config.yaml
num_hidden_layers: 8
hidden_size: 128
n_experts: 32
experts_per_token: 2
d_expert: 96
d_shared_expert: 0
hidden_act: "swiglu"
moe_layers: [0, 2, 4, 6]
router_score: "softmax"
normalize_top_k: true
routed_scale: 1.0
balance_loss: 0.00706
balance_bias: false
init_std_router: 0.0142
lr_router: 0.00192
vocab_size: 1024
norm: "rmsnorm"
norm_eps: 1e-05
tie_word_embeddings: false
optimizer: "adamw"
learning_rate: 0.00277
beta1: 0.95
beta2: 0.95
max_grad_norm: 2.0
batch_tokens: 65536
max_seq_len: 1024
train_tokens: 254200000
max_steps: 3879
dataset: "wikipedia_en"
Below are experts of layer 2 (counted from 0) of a mixture-of-experts language model. Rows are named router (the router's row for the expert), down (a neuron's output weights, with its number) and show model dimensions 0-63. Each number is 128 + 32 x the weight over its row's rms, rounded and kept within 0 to 255. Numbers have three digits each.
Before each expert's rows: a language model's description of what the expert responds to. This comes from a sample of Wikipedia text that the model never trained on.

# expert 27
It responds to: Vowel-led pieces (e, ar, or, el, le) ending words and names, as in goodbye, Argyle, Alexandria, Charles, dictatorship.
router:072079153149097147077184131138147138125114168106077127097116119124084148153200151131168128104154148122153091156087121082084109152128170130152086135151178130138171162157197097136153094045158115
down0:167079085171128105151130109179122158131158174152174178160119142148090087004155095146078096129177117094119103150180114104107142106158147163102129107161155115088071107175137168174130160119136214
down1:085159104085158146102130122144154125171100111143146099172056077102115104120136131113127130164142151156080150174170122122122110101102126057118152085157170125183107114089110110155101119134184125
down2:104125158149107090200154116108110087098155140144131192136149019135098157064103133079187105160081157109092122094163079112112148132117187096102097126137116143177110112150152186122105094155085099
down3:140179086167104127160201148151140140088123153087145152097145137141132095096134158130133133111122210160189087121174089066126123173157130133108106098148177147057139094132135153133152114146202111
down4:146156119157113103166128055196122147150147185119066151075151090158115095107198107083168119083046092158101070188166120127118151097102182118150112123134157161134106120038109125119053110131154081
down5:109106105113174149190111133067144091107126082116135162137124163158128155144132089185170117173114094122170124123106124150068167103166078125110105119050155135139118101136115077093149115123144178
down6:131156143117088088070097095121098174170098083058140133127102143122112091159095134075098114156103155146237153130072090120128121093144181149109153131116115153100137072130169214156124161134134159
down7:170167114066087132118107146039114143098118095154130092147135152069112135164160130118229142081157160086176111101118124121176116070149136087161145104162154148134172100172117107173116149121148113
down8:150106096123128103111151108087143137165149097057112061121165184165196055160115110114128157166154175185121135129131155139142123169093238137123131122095153176134184112139139119133199114145160145
down9:167122130081080081140162068178151119094120106122145138085136179120133129102169160134096074125111128100168097131100100133159145090169126143135173121163134148102137123096080150120215162122102146
down10:128115139186149118117117074105082136167134193142124116144134152156129124134115099093130128141086134141084166137121107113141122122206149207166204074124084100146117110109130103120121123112200133
down11:130121104118134155191143167107120086139121085143067125150107080157150141106106076112090084189117156073150101078170114096166164077136188079099157155078100091088113159156097142157148140137110149
down12:161138159072146102139123166118141145144095161137107161109109138136075142174153117148123096149116133107152125114089136111104172088147082078225175158121097104072128151145153152135091127143163147
down13:162063099140203151142117163133124167068133156137133170128078146114128177117097098115150097122133149169081148163137148152152125090155115068141137164076174178139076170170101109057139137155078142
down14:108197166145104111053145122137161103091176135161151113227111178089149162053106124143153083127167119156133113141128151120118110112127200118132201106118151103151104122113100132183131120158188130

# expert 15
It responds to: Single consonant pieces (g, r, m, k) early in a word, often right after its first letters, as in Beginning, rebranded, drums, Egypt.
router:131097120104159157152102113122174144196117128175112099109152166141083103158126202155097116105103165085175133077102082114074166138083129179162123087184098144120152069131085151203176162114133153
down5:193114151158204153150129091140120128072085155159113142109126096105093112097088083130120186141089089131169112125121110095121133119183110084182091144128098099082161174047183112117102123109110124
down6:111118153167066112074110187078099081074114143107118125114112148119124102166099157063120135105108102068109162172143127107105172094154127122116172051129129110125100140098145208098125155105157080
down7:169104121126117139100109105148113154124136155144141129137120142213154125145137172070155099117129121145139167107166146106083128107125089135114138107156132139098180174135144138071129134082168221
down8:160139110096126127081175128141137112096108148160126151170180163135197126068105121149133080138180115131115129098161094089097174189129098121177118115116115145088115134128117115104106130167144148
down9:118075145166128079144161103124083129137130108202166144102066139105115206119152106098129096107054063120090121132099140144052173083160102159099191101081146132192111155099161143086112127105069145
down10:113123122188171104163133059121080139122158183164084141113113159118142121120152111102124151092079097197179173150144135115072130137153141133148119117146149196076113051159142142150088116110111087
down11:117154110137138160161132092084055151119127091173162146089173085083112170064127111168118083180111138045098100141133105145091123158125144105074149159114128144105163089171166141146159158137162142
down12:173102176149144105140159132129133148165127150132176101106110167165137085093143166183138123163151170118148150088098146124117152123110095114125099135161109106021135109093111126117096094127130154
down13:153063135136158091172072176163065072100160137080139112133126145141111102133103039156083109137115101128125092114136114169083091138207167155091105078108169088083114192178097143087136128119093146
down14:112145121168105143103142129131086121144095186131181087139131102121091160120095169157086135132121121092113091145190142147123108098161118081114106160064031105098142158112114096139147131104121104
down15:120140102176071063126119154113145192152091136090115147164140096120142134156154137062198047139121152177137153177137104151062175156078137083107127092093136093185150150122138149130119149117132186
down16:109103096082132097157157113121125127115204084170163141170092132138144149081127082140146131189164110178068161155125132114105127122150061168115159126111147144165044089123115057141084156075127130
down17:132158120086177096180151128191071138103107154095131189063153084094136166092146121124147149162135073175130044147131121131186139128134154091161148136084150099117096099138133125124077054094148086
down18:103149078157138110083205178144108105150103134120158135129090131090116109151122118111117153105084138114152166194105166122183132059148138150116166081116122106157159135142075179115089093130091112
down19:136118209094129202123133142085178113068086177083153116110170146129129110094118150146088098128115119114138038098140109059148176128122124085119160142094150200148111104124105122116115150173117136

# expert 9
It responds to: Mid-word pieces completing Latinate words, especially suffixes such as -ident, -ment, -ion, -ition, as in president, government, region.
router:098131079093174119161149091070070130099132179181098072113106163100139073118070109123060109146154111091150127086223110113131166124108170146099140093142091186143169131121090125104075105119089105
down0:136178187088096160176134084119134187133151126122155125160146180047157107152115108146135081092051128068142106119119101133055119134081132118168145153153168170129066185135124078163168146189118098
down1:085124097116129102133075100084162149108070121078166106173117101153156174173132077080105107116140181095185048079167139128116215167151194154164117082144138137081175123148119130158167177129154085
down2:196185225112116118166087105091117108140135118134123116098088158131126168167067160108133111125146086096121130112084084116067126135173149110144098109192102150128106126152092148141145107088121132
down3:150047132135091080174107142117146054143168195080173062173114160151079129158087079115136129112137096108121104166145144111131100140110128114084148138128120167119145104108106163138160146116119147
down4:179085169162163137144133084132140132202131140160120135121133151134127168097096129151141164143092109094159139146121120086117121131158115137162176068130154182147125090120197105064128179060059153
down5:121144126101162137029116107151141110215114110126135190158173149116113114105161094139112159074131071083156162119118132166190114211150087116128068113124104134132077139146124147126113166117120106
down6:148119105173168083152161085134102134115121151123136177138109066114120146177097132115156157159175099117080155134144143173129189101113173105127160135091185141162118142096167125116123152139220148
down7:101101127126130131083051136147060175119125076138090107119119145116083136123177171149183146122117096207106148139168126150107096081153141151170096179131177123096148109135160079104147169058179124
down8:134114137113212114173125102137094143085176101149151107076109146140119118097137078117088111113136089124099091149169125139165136180226167121095174149088098171113128127117123178134120145101122097
down9:191173128171181116206159147125096159117203181163169175122089151092164187084150159116128146156115090117161135159134095131164179118106079155102123108171166113132151082123156142160079135173120115
down10:173100101134118164147190076091172169166100086109164173154056135154125073135118148093142085111135135126067107105084130154039171086147129105122092110138120093114154147171080153111117146090103146
down11:131084132131141031103100130119066158104129194155151125165121124144101147136109109171173105142157122073107168153174135111148182180135079155104120091145154146157128119099180081168122128128102178
down12:156104118114109154118071108117161125181107121128137146164106148130113147159173139074167148135152173094169085087132113100103089099128135161152086118118110113106188080112164100148126138109119090
down13:103092110114120091146152172104081124075140151124146177137111097153132101139085144137174091194142121123189112092145148129077100127095130125158141255151100187160108125204169094158141112134098131
down14:126178115134126158083132149098128072133131155074145144122083118213072133144153166083128147157115143175097122120093185134120101109139092170160188135142165131154127109087104059132149151152120116

# expert 3
It responds to: Copular and auxiliary verbs after a subject (is, was, as, were, has) and colons after field labels, as in "Wayside is", "Born:".
router:099160099155169119140158101133112152107152140157145054126140115114103195108117127128157096163111121129153157149137159132179110152177134126154194125114066182097127029141157122170132152107124102
down40:143099143110120118155117110082125158163086157111119127138152143108158077161146124185181096168120170177162090094149161124183149124097102152175120108130095128127117164083144126152057136182165133
down41:164113128211127133137165101146116212161173140188151161136090082160131095170162130191102095131160082091134214161147127079095135105123141101131106104158098187133081099125159096093138149130147153
down42:115156135103169160118116150104134140167165132151070158140049141156091123099150115140113142154137145072146167152207147086093166142090120081121166185161151118093123080075128137131133206137113129
down43:135131088136168130135166116127123117096171099087115140129087090107147078086122126166111075202091152172121137201125122148075137081128155057149171102140197153101074136102138138144130057138117156
down44:037147066139157151101120184124072091064142098140127071097129094066166159127145129131079149121096121116145148145143147146140201194132124100162151120077057134122110205131129137145136095190098145
down45:155144133134143154105081127172190118129127091158058115114128128109107137129093097134146079056073107135153124158181121191119112126150155122213158147136092148123183119156131102118151133141133105
down46:062128149107113108157138131162104124053157158154081180095165116110097126156085106143114070173139132139088149156163115122194077121169091148162115098094031158099160120138134135146159095092099093
down47:160113160213116090155123132183131140131179112155159089134127133125189130148138097159119126136131107122169136181124145114154139108155124073158134114095110136155127115174144133104135045143116100
down48:133136135197131112179123162100127188063134110136110092122125125123146099131156127161077136188150110131137182135159146127169176073116173097135122157086072107133109109160098075112119141132100148
down49:137133148136087068114122165159142168070145059136155113114097119114177126151139082168098101178172084172117142105160119123185158078141080145112105098128093154092096108171144128176144181156098102
down50:190114114110162138177181102156148080109131127156148130118103138154140101146067083100138139183144149138187104100108156183122101121117121138159080126141143150109121062141133148187073167133133160
down51:084083140135108147136127064062126108155185137142193143139101143136054133159130168194147106178127132151104145174193115128131097117121172126156159185103179127147121135160140081102101113156181109
down52:130076163157112089052181135134046150112126084153122096136115087076156107127134083126036116122067109149194155120144096100194159137094147105149141084111071117161115129133132108132115097127162127
down53:142140185116117071108087115131142093142142159165177148150159130142090125111160165137126100092136126175132135136087133142184127134086118140169177098095077137155117159114123103142030103171110118
down54:099128029115138094159135139148093128111093122153082089121085073084136139142112134105092118137096060131081126128133106108127164134120201159169097113149150153059087107087135157135107085093104161

# expert 20
It responds to: Mid-word pieces h, in, an, on, ol inside foreign and proper names, e.g. h in Acehnese and Andhra, l in Alger.
router:151111075160169113145137133108151188142151122174102118132128118128116115158149104123182074130134147135102140133103149116171117110132198178108099157125117080126153147131086126150165076130162183
down35:148110163167190104163140081128168117114109109188061147118151109117142157171144107124129112128140060160083152026099112133102147130119130171087113177095101104173158142091076074165090100082119117
down36:126119162118152084066078180137124168106208126079135100130079132160107132129126150115167164142136127139145125156116105113126123110122072103062076080171107111137161132112154082112130118174172132
down37:157116166133127129125156180142104160091120168116129140118143161067107167130206096175156087162178130128095187098159122136155157131192121105103171127098141137114119149128140138183160173149102117
down38:157148137197118120192140133151104155140176109137111160154105170113093116147095191111176114137144041177158162107143146154114109125123171135095136099125125095140146176111106081083103092108113108
down39:135122099124077098144117117072135121140151132169072137161116151086164137197108109166096110092115159102142137116121122123105061133131092102142119138067097106145120134132143119133115118156107103
down40:187145144133180171096160122143151100080112090136191129139101131149142090144179134132064120097145162114122127106118122149152084148164151155093176055153158126093169135072148150169122132180154125
down41:143171166171109128100123113135148098220094130146087123136142149156143156132160118139082161103097226171106151065141079148094097101107132131076078132139116075098143102101133155085149170105194120
down42:097132076134080098130165195093171105093155120127107186172112129115189083141150113192073131116128128110115126131125163127149172109122117098150134091124119149097127177141119110165083204136131076
down43:102162137112171128169217192170104124098109143122143090124146103148096130058131128140188109151049180120139111132081102133202119099127146167207118118157155147136115105098112122138137102150136102
down44:144114153195132157169181092077164135161151108103153147106107133090143114123134098132114112143110166143169138131125137150111107126090190128133155141184139161143086100160132101126193127050120182
down45:137159140143083130097109088116155133127167107166120088136151107086114099169109158134124078096128112112123140182120129136185187165128096145138111149104169212136162078142160153172068104103161210
down46:127120167139102120070109091121128130169158137176148084083049155118101108138046144093115064135135042163139106113161122107110124174096093120160119169094135087146143180148092160061169102081136170
down47:162108135147198160147116118108070143098154168136101096112119118111044168146119073140132134151055105117077114144142128086133135100182131093121111164134169074169101114115103157069117131119133102
down48:111182163133125079082156158155136167078100169138145118115080146123093117055164100239135156126166106149074113169164150178176179123138109129089137114111103115135124076077137112124081110132118132
down49:083093120189141134136117140092143125105153131144092105156160119133119184111107138082142142140117113185132113114128122113058152102156146112174141134127156106145068171145073106139134137166083144

# expert 30
It responds to: First pieces of words after a space, such as re, pro, con, ex, se and opening quotes, as in reopened, relief, Town, sexual.
router:168185144138114094150118140136098160149092071047110184150169086115175126161094096124115112140122131110122148084139098176099134100133088107096110070123079123090116149128169135102098151140134102
down0:118128176090124118122062125130189172115120053181136173156123138108107089127134136148181130126147156138205099138203110092112135111105112122148152184173141143123076102134130107120181099210135083
down1:110139117130111160065095108121168125127095158084148107102113120139111128117174143140085166091206082093142133089104157081117088149091130142113052109078108125093126106141082089172140118078199148
down2:163182088101146132133145132158164136171146162128193081098170143201107088080122065107065048159097099166162143131164117122133130156076094115134087136120153102127124139150076136137111148168126114
down3:085148116080143129147147092105131136134152133058131127121131117150125114133098099122142187115136129143220154091186105071099177140145099132151154152147107152128158094103150118103120110160085107
down4:093119125100088166088144142151160097108193113153104088143097115105159118124154163091109141080112114176081189064115151133125092115136089077071097087105100153165153131094112094147126061089165126
down5:143120055105101130054140122175148124192156115131123096027165156166120143163038129100126107106158176116142161097146134107131136163151140157182134172170138104103179116103136099101134112099126128
down6:131127154170062135125119135148124095017147156091101092157138141083127157101160150108083081090150139099112084097138112151120155127151185120159187109175089101126163110092074157128132103138208112
down7:098172112183148097155120109172133114088162105109133114138165144121159149131128176120136169132148084099105116139149113129144144147115076066169172147080114149127195150109148159141122063113077093
down8:140197148168087113218113105085149141162153148091183169134095160071163154122200120134134129106127100143173112143149078133101105167182145151136146088173152083131096091149106125172148150127111120
down9:117089136060154125132116111139123114127063176096080123078112138075134038123163162112101149092108129135139127101111149133180084117103152134163115147136134138129110098123098200157197088107126096
down10:114113051139103091168133131147133157079177108093083121096171117114150146168142092104051158129093148128158135121168167140119112157166158123134157129060083110162193104101179159130123132129058126
down11:159126136161106127157129098091186147133117102100125160132091142151121123100121150065134156169106128104165104167093101103064162079233103154146156138103111107145119130118135068104164178099135077
down12:167180150123182135126110103111133122163090103138096181155124095121130137180073106113075179126167170182114140119164147162176128103111150120153153107098150154141089186091143121110104096171123103
down13:074103129164136149070066135100073074129199182131139137148152101117108123127131162117193105175141109094145098166108143096120135091123111110169160140154119159097148116141142165128169110135130143
down14:176127109129141154081108105145138103138146118139170143180158163161140089149103079090139154149069131170144153155109133109114205186099204090130189140151141078139123165170132127117119146160174141

# expert 19
It responds to: Early pieces of words, often starting with p or P, such as p, pro, app, pol, and mid-word ist, ot, ob: Pistons, voting.
router:158130153108098120137103139103088133124090095115124127152109120077135106128119106133079115150155076148123170133125174121085118109173131158080146130165087118156143079156158143095123150185089168
down0:119123089158145081178107152104137156099200147099149096166149158097117128123100127137188150185121129136130102165149092118178132168093134201154123118143116121123175066101104085085153094139144092
down1:142164146141082077120170126127186089102169130190119109135182118112094102113163129114145125092070186174041113161099145080165120127119134152133190096188133127083151120092107150143091081137132093
down2:126141185100148147140128085152161096096122132104104155100129151117137119116121144106122102066169206049124126112118084148150073107123115155186166107118142149102119161145134180141123149153162087
down3:064123089179181109144192151107146128133180117121132129121103138180164152142181132098098183124107110125113121109081112095159094130139095130160161105083193067128197184076088135146167130176161108
down4:115125097095198146167100064103162120173142151148162167164128102144168124160158187150157151173128134119099097149090076101061133129071136086162115142120104128163137149133148115146148102139150160
down5:107167168164112128117123083144070115126167135101153100156179141161124150159130088117165111190140160156109112141136163114162107203178099132116114099142142089124098123119125095091174120171118092
down6:108106071150110107171172135111059149164155125103161120080169106119071164092173140160105145166156106145186081161130110157136101125108100076159143163154111145130104139119100131152133138087079157
down7:156063105169165143168118131163088148087137109101133141112096127096110157130170079148186119167136068098116125123172149140108113145152073091115144186135158089138126110165177137079147138166172107
down8:136135104150075106080101118107197125144110164154124159102141082139099116170138104132122090134182164091195095123105113097128106123122085177106145146149072119130113123113097135146122117102194103
down9:135111136147104157070118111077154117163124192122127142137172117145158158074067090146181107195096112112045107120068099149181194160171119126166180143133124115144121174144183148145108107164150134
down10:057143143130110123122101172106142105111095159171118081128058133171096138114079175125099121124166094112169119103051136103191157130154091138179158136190084142124164106148103104151131156182089151
down11:146079082106144115175118154150133105100179137116044113134161121111086188137153097163155073105146119099105151134185153164163157088111147126146096141170145077164099192172098124138080114187106102
down12:163191160114119116131113060106128136155123068117133106150146173148193130114100095131094155114091146136092108112097133133101119115091254146161138111128185119134165140141135118187126162132221054
down13:090083130141121125119214140144108153163104177157106116109140092125105139137156082129143070174105125138186158135150166172158105181110076121108111148140152120136125077056071190154150137152080167
down14:139090129094094135126139115108115107152138111151192131112165114116104171125162076092080155081175131148131126171193119146122164159094130085126171155128161134090135129152120196210074131112164176

# expert 5
It responds to: Commas, including thousands separators in numbers, plus "and", past-tense "ed" and mid-word pieces like om in room, aw in lawyer.
router:139112136111107098106147156140094101106124105123167071071117113157139113135101090132149114121125172130150161100115156202069148100087192088174145149176063131130107176157133132151155100114136143
down5:122100112095157171184162127142167078130092202160073102097186110113134160126206132091129088097124170110106103079123161139104134102144151133171164120115192162179134128149133147140155169103159078
down6:078086149120123116132162165151126123144185152114122137116154077098080211171142145102066155170138155193099119053139130110135179148103156074139122127194073070128181160057151093138153139146110095
down7:089145129111127099139147125156096167102121140106039138124131163109102154163099084119163103101179125183185145116037112126100100138162168171155091106112097192144141122127162089103145131137172029
down8:097117124132112073144119129121172212146101092107132142192132131127168123113107180131190197141172092206086090152099181142094157066103117071120109148100098098112141092150120076142144118169183142
down9:054121135159131135119183183113092136123150163137174100177115126129140199145135142154187146143111169176087095185141099135151139111123116077091138110143165124163100138155134110062115117173105083
down10:156146161182135124112099135139180058129144133116150160107073110175086044161087068094090186132115136121078137153167144111111106120136129083098150130137119066142150159143133086132171094157155148
down11:075180128114115159081103108179150152107129134117109202082106109101139143099172136141184145124141159125123101125079150113143138127128091077162081123184121109141166118136155094197096103133182168
down12:137124153084115117113114116146094145108076173138151152105153137149097089104122109116229167184158148176108077107174107149113131153152182133105181125099101117100133077128112091188144104149222064
down13:137117181157114154114107142084124198109158086101101166111081163058134094134100149141168083116200127185107152094078070154121123144116142075102090152096136135147081139133131102133120075128111070
down14:159124099127130160169143084119080187059163113130142126165147090102124113155124123131100148124182120104155069121143134073080171140089090109148128185101108108139053122084113136156100169147143090
down15:127107080164108133116153158109140078138108219123202117158136116074107148144101130126111157141103143170072098109099204128161121099107070176146109154160077089118133132120116087078100104143102158
down16:094192221136072161098133147212192165157114125101108177132165163169137137118111153107128125135163096147096122139098170135145144060148135182127113103180135100105132144113161111105167135025129163
down17:137114172082131126095084131211126128150166118220125138121136087115120101096095185134131140113135116093139117128150169131153152134136138058123096186132125152154135168180110141094068152170089155
down18:109115156136081142100112099118161131139123140184083149146153132085151101049102103151148153122160122102181159098119070086147100178146109152063084103106116142143108084142124135120127138160091121
down19:180080069114134134162127157147106196086237121149182121121084120130132181153099123121134105167148078050096175123094154120119083125073106111099109124128168126181137156120127148092094098118093176

# expert 8
It responds to: Single consonant word pieces inside words, often right after an initial s, e.g. n in snow and snake, b in observing.
router:079161096098078090168101104182141115085147135089125175133164108177083129038175097133129178093135095161137108093131127104079143164093108090073088154167191090089112171156118130127125175110147137
down5:070072147123101143085120118103145092095160149075185126163167126145149093072129188062203145103165153165125132156148140050175138081130112103122127119133079131128135147102094090187066121093109073
down6:140144118117143131218064087092156142094160167165142081141098146141111160169108135120119115136107109076101128101146193147130080079130134149127132091167121158114149145151200130124110156152164130
down7:101082127126105109137157158090136171154151188107118167068109123106096152149086099147125179148123170140135089149109104063165148125123100122157143104102148160113110119140167200161156164155120138
down8:116092103154086098064117129121115075116116048084096118116146097151132099204150114167119140116075183173077158190141187113123109089124162179150136164109114136129148095149105150126123081133177098
down9:157091138201122136120127116122155099128134080153108140142143159093111135172148076170138116097055129105151133090095139070154138148116125155151105113143115140069140083133110113107156133113186117
down10:109116063097130141098112164062178111113117160162162130171100155151131103100053149155146106113120071121151113079075097143138151116066143102155141161104116119102146165122109068135109099096071099
down11:163110160140098099136105082154162183174082113143153108124129161142131126148141091100104175051171095154140184051106134110105140087166113152156145110131176109134152125105065189118134121118118090
down12:083082085149095125133156149103169121163133155069117152132096079180146169097121133150154130181107104132127082136165115142129138151131119109125145084183131101173171127145142100129125103102124106
down13:116118080092122087108118148147124089104174104101106132112072151170109136135110054143188129146137098088092063104133122102121151094155102145113091096164085162063164123129184076113081181120094139
down14:130096130133219162182096111159166118125137107098125161138134159186088103083165117090084110143126136114126169099118150168041191113132107146086116172157165110122125170123086133070178169109118153
down15:136148078173106150139146162185091122139105148145184105120111114132121098165078102159105121201149142115124119125122172118151139101133120143132097150149121122099113165091120165148186180141071192
down16:115138135099180088085115171130154126107152137170139158075060098097119095096140173153117050199086081125153143141139178162122145098165085114075164140147101094078151095092102124108189143115122130
down17:146155079115119106036130070168142123110128077132093153118088147155152063127104128140121159116129067108130111130085146080144151127132157130159147118125072109075123078119111157126096134110172178
down18:100149235122099095103096124173149121130127133181161149114138190116130128109088158116129102134100139115148129163113080105127127153097176149140082128096098170092151127133135098087131147111127087
down19:155141134140144130172199152110108162094098176117161105139094163142126095129107194125135135193169131086108111149102145084039160145104155129127146163114120118103116172109154150102104089123114161

# expert 24
It responds to: Prepositions such as of, in, for, at, from, during after a noun or verb, plus some word-final pieces like "-ed" in "signed".
router:147206098122195120144098144139070135130086081131134147090165092101128176153154076124182084122141118147119097148070154205167103164166171110170085125101082131127148160129079137155119127183155140
down40:148160107130116177169143192134110149120140045155117104091059077068082101160128107123175121112167138111133120165082198101116123116127171127068130202153169154170117161141105093189163212140087087
down41:160156117146098062139187123153083145091148114103073109145097136117154099103110089124178157107109120135140055115121058085140082121079092183137186103125100128098139184118127144172078066156125180
down42:172170095094163142137085120095113119146109084123067135079135148079133160138156105152217095143163162074109098147143046137162129138131116102200159124087076102145104074132184114132154129153126125
down43:090151146114050132140118141164206075132137173110109141127160132127147059116111174190162171162149096141094066169090192087168148107146151143121098130119110147139089150156114154133149158104124151
down44:158071106172136150109064156149116103117149125041045147111141103087119129173102132101140117129099103132165129160158109141192132129163120127127130094120172163124133101070124121115133160075131139
down45:154154162123064128176126091125137168149140152159137170150102195115108084116113066117178115158151160158143149057138099120159082136133090161138147148112142138129120086075137108170098172116120109
down46:187178178129100128104093129143099126170137092138074149219137083158147067123066116157104122139146198100144130166107113129148137148106165151166133134195081171115049083106162184171156105147091110
down47:157140115093111072117125217079159152086112130160123137095114138138124139133098159099147163091158075127118155072097149100145162188205110164112129128137089103122120110164179111157184161133110152
down48:123081110065069107081092132112135141133152083108161126118149110141149160069090141126141163163147111083169124106127165122142125118148098132124121140137064181126136145138124176153123108118171179
down49:111146143109160121109096081127150110122150118109141171098153183132084142128116105146190110140101161156140071133053093125125144214126189133122112170090091191115133064099168126096124100120171109
down50:154180163130157101183120105076086111132117102099129096092163138098163177184090167122151167112178135161174144091149148135166158131154110117173138154066143090129152119110082119146166134156156075
down51:125173152101124125158121128111148109144117093163107183088157080168165112095129112137158113142140067070109102122110092115040133196120088180124137116184139135109141126124180173171134148072093135
down52:098166169128114179122140123121086118082165099142115137094178101093101081127141122104140078169150133126121143136174163107127138087065130169096189110097070159112169194080112149089125168129027163
down53:121139173113063163132132124125138110163068142173136159115131077127131149051141121108109109110162057098150135149126146115137160103119163123077109141255099163147107144154104142106112080079170112
down54:143120113127041131153131143124043081102087108184127094126087104106187128129097099154140139115127110127152113168095125101062160077129144078151153125137155121144141133153119158158161109115127108

# expert 28
It responds to: Second piece of a word after its first letters, like ill in million and mill, ach in reach, us in muscles.
router:130147149104151177121095122145149134108113143106131147138099047104089136110101146136141182174124162156112101147168210165077094157103131176159120189066167104099088119117098200119163140183120110
down0:177102088143083209161154138136097166116150124100107140109147090106156139154153178107095106153127051145130156121148107150089086080106127112128135181155096108121148137119135093039087099080067121
down1:107130201063016149096136111111132167146047142153195099129133181175124157132146132138118087147120137179154134066118122142046174063122161126093149127152149133118142147104211140116124170120173176
down2:168106073153093128206155086084151168138134113102131089173142098118163064106128095141130136132108146141170135081102147114148120121083171140108079097121125162175090131068137113084113082123095100
down3:149177190106164153140085128133090108164145139101126166123108142178057118121099168167125109112130196089149119103109176140164121177121120195103120107153097137136099134160143152147135166114132099
down4:091112132177127146103123172168085157133114112184174151091179112152157129077119142163096068149169129119116098157126176123150111077157101056149103179110098098074127154127139107128096116147113108
down5:102125129193155153145172162154087140161119143155157108140170106134153183146177108116157196109093092140064098107148198150110141069136162115133130139186143162127129097152125129175119103101118136
down6:117113129144093073149118170109170102099072163158114123193103199102145194133192117172123124165128178125108159191136130114114169114163102164103146083030106158125166132151126101075080156100071125
down7:105160077159170113155145135109150152098129137139149085161151142178080164184089123115143114149175135137142141088122147135121153136108118082152085107123092154204122195209110103125127156171113173
down8:125139142140131134161099137154181123133115149179112171139085182147158123161115100071124106108128145122103169115054035120130149112111211163108153102114142094140129105129153091163165089147195090
down9:120183077086164137075103078145088129077115091158122071127145132129116125143085077136152191111102140142105175073133121149125147084155156132134150139158117144154106130089123031140121115191141119
down10:154108122152191142148051098120097113140081056135135141116115132108148159156112122112101101134127114126131087129166092125143142152101121130189139085070100169163147142148238092163085108099144153
down11:133144168104127115142125103092124162119078071131174126122122109100098134153128117125172122181134169188110104160206123138193165111156105068128139120146116140189067092167123108163112161084209106
down12:083115145185109128120158119158134127094156159071191000152087143075161105158111147090102132089165121168095116145119118146163153119143135169120082098082155139154137149087064126100098110145138112
down13:139120116195071153104124129147151149212101112082153133089090142124132143114166141126120123095133111125142083105186101148207138127151073131158105210073148085049160107085136148116124152074119148
down14:074137093131121136196139202096131103089142115126056154114141078079150167103124179139145155125197126131151090140130131068125090182128136118179185150162056139081114115130170117102147125148061171

# expert 18
It responds to: Word-internal syllables, especially "er" and pieces before suffixes, as in Peter, operated, writer, attributed, courtyard.
router:150040185098178112112163117112149139113131152162163098080098119072139119117122124152104096117169125106106174169124096086077127085095080105085152145143172114118139124118094104102116137078114097
down0:141168124115164155132149082114147151110153106080152124119115155135134118128132152146149202143170131118115130121161114103172114081127139073123129115174203141123144114121042111113159150183124126
down1:140078118159090168113055131110154164116107126124047154154115192122151100160113132119101153138116186132108145088128141086143097138109150172103116078130102160132141054109110168140204161149101136
down2:165138075142156078172182086122179191128097157129079126114138090075098124074100147138169112143123078149135078134146112113057160149094053140132096136133128157097117090119109097107118109112113170
down3:055168156117179173171106134123106123070089108130152070074099168101142129137137125172060189112119171130163119134150130058084136165114099146077115143100138161159079076163094156154158134124117125
down4:138125169091127141160128105134181145107116166162154143144092162148142146071150133131148119081166145160146104133153138146076066114107122148062117163119134105122136108150100072086120199078128136
down5:115106072129089149106093163159098114138164194091129125129124127092102183086165131170114138139167120146131086168148147096189156150167149149178092154129140114167082162095060151136103141177132072
down6:156128103154167129156153125121050102144114078107163098076166111069117161123128117170102163120136129126168123097157112109170088077148100176085117166105127139051155104078174162107102182126122110
down7:169126153105168120136097119108073116143161140121174138159112158127137099153120123190157197098101092082098121102142092130128163187126153085117126121176104087163137125204114155106130148132033055
down8:108109101126135119111129102125135150157172119155118143104102090165155087128117135094152156102132069110080157116141114147061172138152159074132200118167087144101135237146183136138160132136143185
down9:122107162115150062134083136116140105184145091155112089122107161169150178123179074092136195086103102117090124123160119112091163093126126160122144186077131135119097182137142177097153156157158129
down10:103117111162132162080133113109143111122147176185127112147140171131131139083152176120196152069131088128142166132131121101128121133136087117155062180123088175200187153136151149176105174143150098
down11:140122075090124131117098134086138155140118110155115128134150054096127139164140111103161125123120151129155121111081198116092120152134103109129056189141113091125102122161086106165126064176222151
down12:139153136124052157084166132050113103170136134081104125106148095099081125116170152081115143139070180117165134113133100142141155140148188093083111091113118102096165101162124192143116138077159096
down13:086118164124150103126122129139094134201128094101101147125166136112098138117114127106111135065108166082142135115118134146102097157148146058177174191160124164136108089138140137164085140113126111
down14:075151140145090172110077139046153126194169139088158094149100156148162149117096167111172152118133160167104114106132112116129124098072130101143097149154113163150055127169111125117159161102195113